config.yaml
n_layer: 9
d_model: 256
n_experts: 96
experts_per_token: 2
d_expert: 128
d_shared_expert: 128
activation: "swiglu"
moe_layers: [2, 4, 6, 8]
router_score: "softmax"
normalize_top_k: false
routed_scale: 1.0
balance_loss: 0.00227
balance_bias: false
router_cosine_scale: 10.0
init_std_router: 0.0117
lr_router: 0.000741
vocab_size: 16384
norm: "rmsnorm"
norm_eps: 1e-06
tie_embeddings: false
optimizer: "muon_variant"
lr: 0.00217
beta1: 0.9
batch_tokens: [32768, 65536, 131072]
seq_len: 1024
train_tokens: 263400000
steps: 3837
dataset: "wikipedia_en"
Below are experts of layer 4 (counted from 0) of a mixture-of-experts language model. Rows are named router (the router's row for the expert), gate (a neuron's input weights, with its number), up (a neuron's input weights, with its number) and show model dimensions 64-95. Each number is 500 + 50 x the weight over its row's rms, rounded and kept within 0 to 999. Numbers have three digits each.
Before each expert's rows: a language model's description of what the expert responds to. This comes from a sample of Wikipedia text that the model never trained on.

# expert 44
What it handles: Word-final pieces of non-English surnames and Latin taxon names, like -or, -ini, -ski, -ska, -sson, -ia, before a comma or parenthesis.
router:452509509443510486572552520459562477488525462524503482448479531507493573438563505543503488522533
gate0:560593502490450425469609478525463524469504434516459396527443492462442508440451547447512478536416
up0:511510543552500535529500555454542548519536504491399512527618446657555451462510481523539529458461
gate1:460455463543623511532554463523509472559476510490442599505559529498527415438560476509511489462430
up1:445428547519558566462487489406544494548520473544478504480466489528490496457482462600508465458483
gate2:586472559576505502488452514457487496494474484475455497454455481525546442534447520517456583466490
up2:587525574433440501482453572469480519464486518492424383478498559524579516558486418532517608432553
gate3:456416552545524461516505544491567492469538535414506558489456462533543542477553488506451428438459
up3:541433563530440430528518522539548509466499502464514559398498450473533536479492469580492449486435
gate4:501545536605488486564472443506548563487436461576460527523577518551545516505504493600392434424515
up4:588522498559476478588486458461571549478518482475478538478459516574458527556521491477470516399468
gate5:438596511571512601529476496568622438531509594406470511483494500524390565453473500522516535571482
up5:499571510518465476549472465599582482501557590388487547427527543500422525414564479562516499563504
gate6:583506539517361504522456588505555456544477409579597553568470378522449491498477455514464590423507
up6:567426532509412471403497508469573493479490458484556577484398482562518523470474503530440562469459
gate7:554545509524402521531622470467515500560502456603462499490415527478528486512467540481470594503499
up7:468509488492522399509430528489493458398505522493495475454538475486512535516501512548520466492537
gate8:538563556555559507411482569434599491511475553427419475468505536529469484474448396592489505457511
up8:371446536433451471567550459564442483481517473527633498508486429542532543535560564424529520540540
gate9:473589522493464517412483455580485500476522571574500418507538601527551484543495505532458484512382
up9:531498571442454453451483432532625558480557590548452540527527553533485470525445490547449441488456

# expert 8
What it handles: First word of a new sentence in narrative prose, often time or discourse adverbs and pronouns like Later, Meanwhile, He, Additionally, Some.
router:574515525572499525432610481493463564473604544523472552469510439485480537471427409533449551476514
gate0:490478489468452507418485448490436517552499532447502511401517505537424407488520467442523541550415
up0:500551516463483570534474567571456529482505535469579524515603450510558567465557564544538420501472
gate1:502519508510497484580541548556553493593460453521397509476525487516441507474562552417418508519531
up1:571568443475477466503545531499488556537523449524453481500437480496509533565526548419503551588548
gate2:517526489611501470520513540551395512494486509508555478554464508449470559490504511502523504546537
up2:475510516414491524459508441455594496495553465502469479468485496466509505530501498505486504468454
gate3:514544509512522433433522518554488453515505592498463465478472484502481522488484494510493529593481
up3:523461490532471569565467486500510502457500400479548510532502519447474471478565476537526490439484
gate4:570505476544526461480515474603542518564520409412555477492511431488488553618511559544536529424579
up4:460489518530426557485507472456474462456462594527496497519467540475524462368435419428429496511421
gate5:369465455533557536472456472564448530443506499565503534504468435463402531561482523517467511575466
up5:472502509509507478556493516506492541476475533431486575567444447485454540573501557556502417560515
gate6:493564387545492521481409525565489549458497511472522542464538516553469473531452468504687527492515
up6:504433575471422529578487545568503509528434531564431483493459436580527520613495461515481579467501
gate7:460478549443432476545513483513541439513533385525373513428479521443533517471590536469522457520495
up7:504508361477563497500486511481506468585562552430560498607449483495427450469485457517502473427397
gate8:400561580437555479502401529539479534479517462437477465445491438481505450482468491552358470514471
up8:522345489507462525472620532519449511540464516566510575530449546548504505520533456512601557465489
gate9:494575447565386503601493496460494493566545623609540563462491459470484475425476554440427558546482
up9:498540502587448500573502556420474519555529553601502567434481472462549468428508482422452527485498

# expert 2
What it handles: Third-person pronouns opening a clause after a period, comma, that or when in biographies, such as he, It, she, they.
router:555453455505463471480488466518565517473469595516461536496580465538523576548593539440485511548541
gate0:518548473494479535532405487526457507579462536364498490515482552472535523485595489580484473571538
up0:512489553463474509541571499577431537496520542684546547476529436553498503567503499459464480480442
gate1:494462469526474463551563590478452537409547406425544498473507371463400507502475498545415518510464
up1:448537469399536531438465522492553438496486557505469418498543622533601479522460396511523497517523
gate2:400535403489491522534556452566428491452551513510525520487449432522569480594526518527466585526512
up2:510522482403495453482410566525603487504502528536455457497572526480531509379439531528522419416539
gate3:408513574438496470410549456545524422518560391502458537512547454485368448545578473441454453480522
up3:544440463527507607514521493503516507498462517478550648534411563471525438428419553611523549438454
gate4:540497500574516508462476513481467531564534483502385573515568420535434513468513603448477460570559
up4:551493541561516489463454513480535480495517488536430522515517428491466497450518600430532443529527
gate5:614544507534525523527466496468538429545369547441507423518510579553547494380474469534580488500539
up5:621488509486486441537517475543526502553394488380491494575479561494533465410453520533502482438499
gate6:563508577387433565533470450475460573571437478470473463560486508491549478417477490525485563437520
up6:701455579530535523569505501584508599462481562488534468487497531517527531446518489518558520489368
gate7:492455450441442478482543479441439530654478487523546504527432486540550486555574568531584492494432
up7:552566525479488555464470625563548526411609502378429466557434479408446499432386439466467444450549
gate8:488548602474493540507454318411510473484424557569495436557450582578470516453505484487375500556470
up8:480469538485510523516524439466555418415490542472523470464496533619499476550526581420460491514500
gate9:479528501550609448450505466464435523470570443475419478496434494495511576491416559503522506494462
up9:543533542477431526491510580451539452522518476462564516471506492525549444481529503504545465542495

# expert 39
What it handles: Pipe characters opening table rows and small standalone numbers in table cells, such as league standings, years and track lengths.
router:500525522460485437468460589451469434492466464410430511546511575535486578560493539518555470489484
gate0:550444436545512563524549538473449466423503547508449533444566457420454592572479421470532542478482
up0:592486503601444546556503476463433470500472529417416625570505487582554515569563430544603580503492
gate1:453491516536488512474499501461437564433511471438419539586492454555484450501469465440416583483496
up1:573504484408591525507523560502533392538468514498577484520551545419523505476516514526592448482517
gate2:413541582456494483396493428555437546556378504467471514564450534491558449520493522484512471527517
up2:458576468567540545550530496552586496508539425489555508487544492489481532520484511520535476577431
gate3:559553435548514359530552489485489527427483475421481546430434487526506406493468473525544449457439
up3:563588486538490383537510500489511466477451487465477526355427476617396396459481475513508478492396
gate4:587553559468545501421499553462521448535461451452512520522459574543529489577569443558532509578497
up4:438571456454462441554409424546523488504495504597445540527536525484411518436512560445401456470539
gate5:586485454597462516425502485426498456460533577522574496493589458522484502449498565490517535562459
up5:515449458552471518440410435457561449518555488478549517504489435535526491470547534443499536498474
gate6:509569444500482501511473437565416546540483471476502538579403473483483459522498536461422528571506
up6:582514498504462481485457500455379578537518442495480513545455431454510550567488455496488508544426
gate7:501443367425544618566515507539528509421553546489501507378409423465495530580535467519456547601483
up7:417551568630541440500460512501537524595450479544500485516636552481490479464439559416546460430541
gate8:452525418512426535507566631452478495466587445563534540429496491569434513573531488481506542438480
up8:544586498615505506425551527531423484504415571505432435481542471551605449531451449505469543539513
gate9:539556498481592429398546505537458621507433416555412484524499477484508488449462463570554549544413
up9:440443498530481589518503538537509448506532530441477518519513630531468451497534516503519434520518

# expert 48
What it handles: First capital letters or pieces of proper names, especially taxonomic authors and synonyms in species lists, e.g. Black-burn, S-azima, Soph-ronica.
router:503509542470497443550510568440534464428529521448503475502535512648471561541556474436542485515557
gate0:491519465436539544502463453524451479460574561561533501469512568466525516525525415450467448523485
up0:480450440449490494566484494432465415490466604562412494467459668503499494506516505463561544511516
gate1:471517587420487469577394459562460517495389458437501457554505435442516568481469460510452504487466
up1:551524502472552560477314452453506519417414581502536546540490576469462435506567529548439357475468
gate2:418500546416542559523456514532544473498463373561504524609473472487469395528488463432534430514416
up2:417487559436479508488437545548534458513454418574478505592472467547506413520511485446482412507481
gate3:477515550406424616525476588450568491531465448604475473492457605555573427614455497503547500570390
up3:515512584454473592528458492528540442526496547552568499430503562530529367571468534492466406575483
gate4:492530514447477438520492565534480591543564454491464558438455525520544473457554524475500480531523
up4:491418574399447580490518473533560566436510465553601453525423557560528523450513457531446493541544
gate5:494465455517487418449526417522486505487550455553505547460568517476564416630519426578574416417553
up5:483537503468524518552418481351539425521470462567426526480457437405518525477526504437484525521447
gate6:527424560465625549507550598503485485417445494547504430539537510510546425472393486421617500516501
up6:456540455556370446521429408559444515513524546482542579465504487457438523537500522514382515535549
gate7:473494463408456454522481553514485501415469471523567465529555464494535480472498439496557574550405
up7:460513388614442540481464536477501572554571548437414630485407552492450556629461552498433415401498
gate8:512545506465491507545491446506401588514551469569484511451508551554523503384471461495528555393546
up8:486365480523487544527475496516534518530513524418500505513541492435534588605522585601513515544462
gate9:547407444516527448566503457522543514495521488512401481548511471438500478442518544561530480444455
up9:557478522523554457544502522545507537430558494516422496466529449440464518490506462538490530479460

# expert 50
What it handles: Short piece right after an initial capital letter in names and titles, often y, as in S|y, R|yder, F|ive, Unhol|y.
router:614538530496536496518495544536500615525522441440492534479517463491562513472533537461543430498437
gate0:455395493496482486546526502547426559560499516547476587502598494425528533573470560598473532511533
up0:498457478516440454605371491496546467402489480509437408503465467456567523492440400459493424482449
gate1:511484556423593571500579523573505519520552450503397443504600523572577488478499617535451497450477
up1:506446482456485525558516445490496532497457488571467453487555533594509521518566591447479573509508
gate2:520462502480440500556569409495442537454512493481531425521530575566552566464547409556546447450491
up2:484512530452489489451605477547517639480524530460499551489464471461557474510434501523492502479566
gate3:521526464477522572461537444513585507467578489469533464554470540521454543592475419538503454387526
up3:451567472557616518525485467524511518469566436573534469498583524456462487564477524510560510395474
gate4:479450508490507536506463497433574569539541628498556569430480454529569514561528530427527486447441
up4:565412530527563474445565491473537514574460558473538507539480485461467556505492482424562499603405
gate5:496607517493585503452526520497533584444471539473562547576425505479394505492529526438500448461447
up5:517477561546437557528490479533433473521457485455502426419526542500518517514437505569466437498513
gate6:492582536523507505505530546440513472538494546550490503518512501543421401457479504388538500528498
up6:594498493586433579500603538568468493413573510460495424466504568536499579494520446581495452493493
gate7:454531482477498467505538405497447509544555492480607498534638526436511498532539546529488462553440
up7:491459454496486529538471572449470542430474439454409510513549554522473491440585434489494542528412
gate8:582495438438520488371501498518516518451460489567480477516456473417545610538564578419517485559544
up8:488524544546531548475518560483517560496581454480531565483483476527474625445535578501448453573608
gate9:534554494444596475545512474506511431452481514501493597508542495450506441461519504401492632527467
up9:530434488567487442560469589576545403447593490486557436508485507535474511502471420497458396463474

# expert 53
What it handles: Pipe and dash separators between numbers in sports statistic tables, plus adjective suffixes like ric, ical, istic in geometric, barometric, atheistic.
router:531543509434492451502504548417451449483481426411474533464544531519525438462573535548545543469467
gate0:515480512424525580516601494546465496481519502573384521500476404505475435525498485586479597456471
up0:468538581477486558516582409560443546549494500557369478527475490425482483576527530572472569475490
gate1:485440518430379492440590455483553552513431489467568463542493539611503521488534460570534474481493
up1:536619462550587512604434542457463478423539485491476477455518451398513536449477500415474486557474
gate2:513490556544484552479436553451505528568526489551510477507419560481434516505405458524495475370510
up2:514496534479483449504497418539519510429421533458546562477543464492568462459596484532495511617559
gate3:483541540434529514535504464470499514389600555481501533495558571469403453472479501505534414595506
up3:461581504472518533528474426470399507466526542531434484438508529527450471477437556573459557465629
gate4:517425475516486541509515548500434423451488448568467533459550453528470519548570451545512481494552
up4:436515452431509523489497503469600375473448418528434578450475440545461512524541526562441494541569
gate5:492570570491634593539523450464404512536495475520516488429469488513532543527452459508516466529444
up5:438506521494495452446527518518529479537486482374487527405495513515503485517507557485534507470558
gate6:477521494510491539540463478426593479511492470548513522468443490544462448453488524522519503560409
up6:506500443525494515618471476405576460533500482574466520446492543538425411445455562567484540552449
gate7:492428435490531534409472418475452614561416453485605526444371514471570562525483498429556523469442
up7:512597458489500486532513588499514462483541500422401481577562550503520441460443520603598518422553
gate8:441592606490586418619472477478546419408443473555618501525487571491531587451482521505502487487507
up8:442510412524441573416556546538512560587551547509503565523457441473506536448487516544449601522515
gate9:457546517448418509440421424544475576436465515511557385563549454472458496524434424446493517565471
up9:493576516454362508477390468491488555473514502532525390491525534446521505593568480375513507582475

# expert 57
What it handles: The "to" in census age ranges like "18 to 24", plus percentage digits, years and country names in lists.
router:468561516471444426482425429475442462496530541524442456455523593575515547517600546547517433445547
gate0:518524469506554502471449401452434507462582532500505467495628502502488506529505521547517430416475
up0:510527410511550498453462444468406429530584550502459513502567503486539465502499506520510434458509
gate1:544492425488577449520577448490461482533535466546391553506508518478478563521445437538463481556601
up1:449504439534418537484464450498413512443534498441486491520481491425557452458465475494464510479393
gate2:487534515517470540558562457426492530468494523491441527406567572508575570447544560542436512447503
up2:470429452531498511522497510591391498517402438557486506501403465516508400503383533458590514581513
gate3:389550500558461454498490548487576560521521590455568568549541536503420490500540471405536490398464
up3:613448512472528526469475444542400428505473452513474417480453446504525524488461488600539476594536
gate4:410580468495609481434523428465505535441412527513540339491442484434528493483563460577530560494499
up4:449592479446546452474468501423458546437455508492589352472417536441493489481549561562579536507556
gate5:482471406476596527537455477543467570495440476497484488566480514545477504519497467420492491480587
up5:433498391507547543595404517600490520490441516441466502529489525530520531573513455473502483438558
gate6:455465437529428544483497529510555501451560499522538483481480502534412484521559557345516460458452
up6:520548489487522587486447522517424464514477484539444487513408533508448598531463507659500589528564
gate7:607595476502533559601544479520442555516497534461514445430525418528462493537494548489531512486495
up7:579561435492507451579492505500487557514452592472554367433499381568522515603516540470502547466517
gate8:466460568460485544467488436549548483488582398443517571484472467502459421441524517526488459471477
up8:498497427551468502418507562551449525500514518558587535525397473556470591509535552495537521548455
gate9:561469465501502487471616466474450557561433517531440468568504511463540505475430499573431634544568
up9:444477472516519534536347524521500437451566411495497572529497467540496455533527511477535411499487

# expert 63
What it handles: Line breaks after sentences or section headings, table pipes at row ends, and the piece "disc" in words like discourse, discretion.
router:461462522540503465486438451476509448522480464477476446450587563475451579524497516512550511503540
gate0:547432486608582542561484476574510456482519536481548541451475425464431538495462486438469514484462
up0:522482495594589607570497456565440510500517464472440498450479452414443523519453444434471563431539
gate1:411506540492465521550485496443545515520480447385583585588507459472628484491488566491532435489557
up1:515496568494420588472418373558475450590558527521435533612479471480465506504553467509419503428412
gate2:474443395530602531475598500513504601566387462319596554509427528563481510542478473510504450547476
up2:464472419455629512478607502503520569585359440329569532525426522566505548511505483530437533554483
gate3:354516549467449398516608463521568581499492472511501518491444468556443511502533484465367635460427
up3:437511557468468426424547523442491546521548501533471551514430533535427556479592510493468443543429
gate4:523477507509475449630482568523497452517448458445499431487569452485494489540529459535428632555504
up4:533449473597385455497482602486527484492549445503489556446449504460572489492559488513436549540557
gate5:444387485449601497471496407499479593507472482475487485459513440449494649534467497440542581398536
up5:456366504496605481485488485453545591517501519478476470453534498503404619555442510446459573409543
gate6:417455571494539504482478517478516493598529524530528533591551434482582517489581479512553484586511
up6:464441590435562506450523520396475528563535554511522488586621426466578552447581498534551469541509
gate7:529520535490558520490447420515464506417454427472537503488592532550488607403454423496518462594387
up7:566447597535586563511541491511480448510592472467535458467499584519599536451507437526514499583456
gate8:449524548508525548434470432536551557465483456418426551556585503463586481479460498513556467490485
up8:474456539490502516444492436504567519494489469435414559539539536500596466436509491526553512493503
gate9:547533508438529565496459530555561586445488463586494504410427474573551520498524481510414512467486
up9:528473508419496581483466530517547567501505495586547576517465467606521523460551456568447504477499

# expert 26
What it handles: Last word piece of an article's title subject, especially Latin genus endings like -ia, -us, -ium in species articles, and disambiguation entries.
router:477486512466527527425469573539565557457517491505500457516466563525499593500568468490473497414567
gate0:506466515516470467489451481506494441466574508496512508533523361411521586403534489510466552477519
up0:420490551459517456435499530507516505499510517495511441490439605556505522581462379497418537368417
gate1:520511559479475488517617485545483501595561495546487558423443517467549539380435496523412519556491
up1:540584569455525472498545491545511507535488546539518512454491497457555557402420499530449496548493
gate2:459424480601436398509597527463430451622569448576413444461452447429475577464501631420522457461484
up2:502408471514447413464583529470425498573527415429482451586452435483536479531506576519491434505420
gate3:405450497483467476472468498516548435482492526607481402496490547451460493557542625535501530476471
up3:570516562540497510504577529460465534480474478410502519487475390493449533514454446463491456503518
gate4:478533386447517569563418566446502474510543488405529491586488485527477521408505473448529541548512
up4:469519464458434527493475486453507507541535422448549488552521477475491462446453453493464542530420
gate5:544546517504455603513471583582503547538512506543545501417455468468530549510499489470549462573526
up5:488475498526469534466497561500469533562543492535538508402460511393558516547492423432547495539473
gate6:521545496480371555537510467563420502592529525502461496488432602487417538629468421504573460463508
up6:544510529440393539527483502559428455591508473476472546463413635520473520584493471519556409419533
gate7:579492494421543530521507552557551472369633460464481558494495475425405523494603455536533539509502
up7:491506484504499383456431477390465494512512507444500620476487498527502490521550549435630460418547
gate8:425484510479509533472503545485583535497494462462493499429511567580542509480530411526315518398527
up8:359481516502511512482468568487531543522485480491430493510478583563519563459587360504394484406525
gate9:439490512550448467556445528504429473404463542462526467396466474531440524527517453542524395570518
up9:424501574518446456482484523436505482531469532487435502393473452509439486546441494511564476508493

# expert 41
What it handles: Numbers or labels opening table rows after pipes or line breaks, like episode numbers 652, rank 26, 7, and headings such as Turnout, Swing.
router:418569583496411501543375527570550532468455484573466495490429515484479376473513499544423473456397
gate0:455503412506488416391417506584600531517543511542440527522624477465542432501510435522524577467511
up0:453480431501460393474456519560539531515489529443467499481591499452547402526504475493501561487531
gate1:478487466522485600387555448513449454451513515475551516487441555506491571495572549486484555451521
up1:518544451539490577419570458510478470467478562474495565538507418548437526496508556510502486357466
gate2:506557526502543563445477457459562639484543521429503597432500490452409480386515501461436532485486
up2:450430539541522557388524535489427510447458494466567470644476499486484535479430433591475561516502
gate3:512483562474556539497467427465468547490510562445420540468558449533500478379464454439509488458424
up3:583573471490566504437560471464423528578440508458527485458560430503530423407399497440544544439501
gate4:548528516404527343487510545500526468485521455452513570494496501366555519437513492468530556540567
up4:468428482535485637507480487487473497460502546543501380522496530586428504561453546518464448501412
gate5:533558572502479421548523500429518618476526496522533518486499499540467528503490489503422454577581
up5:516548518545491445536528465479495576486511506531532440491468524565521576546519482489422435551536
gate6:492488501579465558469440449510480505591594437505520509509441552396503462529533470567485553578452
up6:483451507442543477440455491485483418460501483406510494453555563538490458428589490418490526606554
gate7:497428453520449568500509564480501420491548639543479430600464465463630495569456563545498477484543
up7:477437446545436590544524544455476480453522591513438424539433464510629480534507584465548522522545
gate8:468469515566516516473478525599418491458467611576490489510381508435558499583441531518441475588462
up8:447528600539488542523472557550478460482517580489493478527379512465565496571472523517480458509459
gate9:438499524386445523523509517485534493519546534591621416550507526502479452481509443542480513502484
up9:446539459443594518485541447444672513595517499590474568442560480494569388426547520479440512562518

# expert 13
What it handles: Capitalized words inside names of organizations and events, such as National, States, Festival and Association, plus word endings like -ological in Meteorological.
router:504470606482476577473469471493599534515640449520568357484427540470470473449560485546565493594513
gate0:492472481437503526572485575563548484554541504474485528559478470416527506519412491513446447434531
up0:468474569548570452501499544570542431523495497587482480518521517435508485408477481550384439390584
gate1:527493473549486439487586544523471529498524501511648448550610546523488508510564493440601522533379
up1:590483465511524524537606518543532450472508490522559447549507457487555538506581556478557435538545
gate2:492498471461480538473462546568607563547509520440534558535458472583468542571476585533526477517519
up2:567518502522469535571527534450512442540484441517508540586432486479466465474536461445536510585483
gate3:654531531508416528539595502482478589550499470503429462471505531502412448515475502567509505522511
up3:553550592514462522536512608487494499530473485513531558499501505467478448571545468560518389450505
gate4:510521475539414409461494486567489577483516535486520505491445521508533485503536511404522533483504
up4:433544463564479453488454434559441571464493526438499479439485454479482482553497510482504503511468
gate5:523527570413508433453560497460498499517477458546585561484424442485567561481392503552556566463406
up5:498468559505463528478484551547517490526519513489405480593354427483351519520528568559526502468532
gate6:577620483544426442501521543490469448450528525538473522536449558457492454457455386462542564598444
up6:490445462465559536495467491531542553582418498432528486445528387555474469539499572439438481432582
gate7:483584515522561461484435485478461546531545466483504534401410483573372609454490617438393450521579
up7:449474447527546488491461543545531500519498559459467504508537521557496446460546623435440486530523
gate8:403493468578404538441538494498477480539480417482550498456468485445471528557472510533528560528500
up8:386484475576432506458501579515416468532504494468496455476470471446526526526503453535574581533469
gate9:535437505438488488481439535457557501545487412478506509519385479591510512484561481521489537400466
up9:537477535503481441562519539479474487418474461562532436549559563533480406536471610391567447570572

# expert 38
What it handles: Single capital letter starting a split name or word in tables and lists, mostly T, F, N, Y, as in T|iny, F|ui-On.
router:472515453559491441573471541474435486488487467433512496519580457511464510539594546414527449579461
gate0:541512511499529510546548514486416542457461482499401480505426491497467606529530571456467439492509
up0:531515510493515455566523532416399581491454528504407496501454535473500584522533551479461424428486
gate1:461501465488443558453561533553502416485470479467397526507484481525586575524440450524429556532459
up1:499511474536404508474475471564523449537443471436473477522447540519618575556457450466444480578497
gate2:454521519520414547454507460508519519556555543417520458507463447508511459570514474471497518527421
up2:506468439423562477541523538510515475433478481538492494493581539528460454502545458508502440509547
gate3:537445478585468563489492525470463598513522530516425485482499469447559521511425479468470460480457
up3:451511527494471399459535557512549436532549474527523388545505540511440536495614469517547568455555
gate4:454508447544452500516489528440436587447473487472478508529471506466516519464465477441631518497455
up4:468548479500403461524479497421470492476434454463535570508503518470467541460446438502506458540561
gate5:372527450529454389492517430483449487514523470548516529522512543532544505481579439487556535503478
up5:452544455499461393418475377462398509477482523594455524509557576552569592531538514506528537498564
gate6:446495490542521519512514422497475393522506503509468486466488473509504528527559472439486512494509
up6:505453387461567508476469406543431491515553456505450435500516504465509484441468521408509499513510
gate7:492440388405420523540501587520557544524566536465470571556489556472575492516491551549516479473473
up7:486535527544460493414512443619515480506488472448559437494484417482472570463439496443517466443515
gate8:531539478544469401518586547465445495553455488591463472498473503531516561502496565426511511477474
up8:512473494518507408535501573460474526544464526538486401455481514520552524533468538448494533515474
gate9:436502433511502516492431497460468468516442439518442494488538551457487420544509573492525573552479
up9:562532539494539481496520452515516578448500563500568552537438524535440559486456495506482404485532

# expert 27
What it handles: Digits and semicolons inside pipe-separated sports and results tables or number lists, such as medal counts and match records.
router:517427513493482528504450561452542434454474467483395422510531500538461531550623553560522487455508
gate0:515461507497507506466463628442513458474516556473559521508437496563486594491549491453436414570545
up0:487439526476459505482557551515487475473516616487554479469519519477489495507504411530373503530560
gate1:474423522477578543508431427503484584541562477409442522442506407546562508533428499506533520513435
up1:477355470534543528485492515565447598500560521462429449514565430523527436496469545574581545445504
gate2:514442556551468563543502438481476472420561422579531418542421504531402446485495499500519482504487
up2:518521513439493404486533564502528538577508560455502564522578490405576504526546510551480593483495
gate3:436387508541560517483468454499537508373422553494573513574490499549484489451496433542480490438423
up3:491468466506583523550495459495469515382442516477506516484488453624483506461546448467506511467511
gate4:425468472518503467497456389476454560589521493552488492580553491524598394500491509473535445451496
up4:496535462575464516538442517554429493511512534614534443593527462459621421444587520494537378497509
gate5:499489459494460543512525456418511444543516437444559565559476463525534533537524493445540533542509
up5:453426533541542509455455538656517502452456560551421424458466536510470498433462524547500485468422
gate6:549473534483535454580492476472519498469522603488538493467543496486565561518602469666405473524556
up6:570459529466525499588572501435470470476482555475502491472543475515549527486619533656421504527555
gate7:507567437521498571506574469426478532499487484450509502483492627555544578520519577512503597484541
up7:530471422511513509510564524475404475466595541489519496497509558429430527599506554483488628519553
gate8:552465510518495475493565518444447478476584547626550452482537508472477460471528469385513473575452
up8:473564531454457464470420529552606527602361485475408508604476467611508478468471553523482497466485
gate9:509583506525482489558438471558507432498485469604513454510493526535483509521532372519524532522529
up9:468620520548428440531478523529540454450494450600494485521541548494488494490490415548492498479421

# expert 14
What it handles: Digit tokens in infoboxes, tables and statistics: UTC offsets, populations, goal minutes, temperatures, plus units like km, mi, sq and taxonomy ranks.
router:390492575524433466507415533415401562575498541560550496500401559470542527587616479583414558464532
gate0:524497524561509549472536495531455454468561476617602534514509506494528411472410541507585533441478
up0:511510512493394513520545529473483525523563503540435507492544505474555444433470535417541569627382
gate1:462548531511396607554496479504487471458482656460482593520434522566450445528466511412528466468500
up1:519523425485601483491466546505492531442497471554536410370626561528654563518564516475498565521501
gate2:564630498497506489472518468447503553621448399498523474480552502610501434518516538529529492530507
up2:489582452556645534509555484518494496525500514544487524509545492417548464535466450440560523573474
gate3:550509588502465493455470532505499549510584523526432480470383413493486497505458413524474501408527
up3:462513484442525512466443523466449472429420472518450455546508481454499528460506544466526565580477
gate4:609493394512434592539547573497535506496510502463446505435526486560534506526461544551491571530460
up4:417548505532563459502510507529507522488480493473595498559458576478534509473486478440525522504520
gate5:532473539515512515388522468523520460531469475507397493460563541562481578534445510508459514502515
up5:562418530492514536367493448526475477538435493511432443448563526570497533517451498385455481497589
gate6:492582468533519499446553646390525619454465340511502476454533526532481472453429474474504440475461
up6:393494532492545469532440369561560411530552648394442541532488479506484481499490516565513488561536
gate7:565504467524447532424520491441443551562583506519439543485409553547476489534591424502457427521534
up7:461498484462539508574507523553540457439402444503512555485576438528460502468409605509514482485512
gate8:510523479482526452470546493426595448462456544531492523508571543562440450489523421521443531563547
up8:490567493534497444419569524447556471453466543491473538489558564580425447535517420493421511518550
gate9:571598531535542393517467502556492511568604460526508606524546500510448497499454478561469503511438
up9:523426424447470586493470532520491448454403510501506477497468539481530503433552489394489563553509

# expert 3
What it handles: Short vowel-led pieces inside rare or foreign words, species names and place names, such as par-ad-ise, v-in-iziani, Trav-un-ia.
router:487482445409438518466518489416470502531491480470405486507546620503452467374528539564495466497487
gate0:390583421570521546538560460495499466600440464524578458483470500518469503440510480540599500554536
up0:523408527551510492450493413528561414494518499525410422539413625474413417532519533494606514458475
gate1:492574489474500534513558461487508610419561588465444517438509576532536510509513500516494484477557
up1:536526427497466496482481434504465520478606450558521511475535576492489500457552445553456443520496
gate2:472521512480540558488417494520422533399587516574509542542552532589510570529496554555491587501460
up2:442476484533456529496577467481561455568404439481436489463476553423419489527510476438482425398569
gate3:485551517484425571409534399441429438524535486437544448605623549465440610536491458528471515438509
up3:523531579556472484436492459446541524534495483408639546582482535449528544532477484528496422458568
gate4:540452452604369555571405371419488431533451511523422455481554434498553559514548447477511523467582
up4:473509528545551480529549575445552498586510509504478484552476453514593607573584422511530470465531
gate5:486492558482478642581556549497476483588389503484545513494540473446481450488539513400486530496497
up5:500513425421445499643548406452449483426565406467532443528483535476440488434405515507445457479555
gate6:515557460502517459427495562555582518450638499517541503444492592611504532497507466472549469417522
up6:468562549590533551406519537457529474407512508578510527500465569521488528471567469464613472467460
gate7:421479585639551371483573524487455493524500589568477532538508555440427544495612387492431431514549
up7:477399595560550493505500484492448555517416529512474456549556603464494559459600371544482492509539
gate8:515609514450477510479537470428495558462492428545497472517464470465432547509630495448555566510560
up8:487424501474417600469475509499506422483417517502571482551516510439491559502473528515447501487439
gate9:449559395411484621513511444507473464489555545524480558458488482549438515516484533500555420422418
up9:480456524569542575479471554478519493446432544501498523498572547508515595455489475570540531527511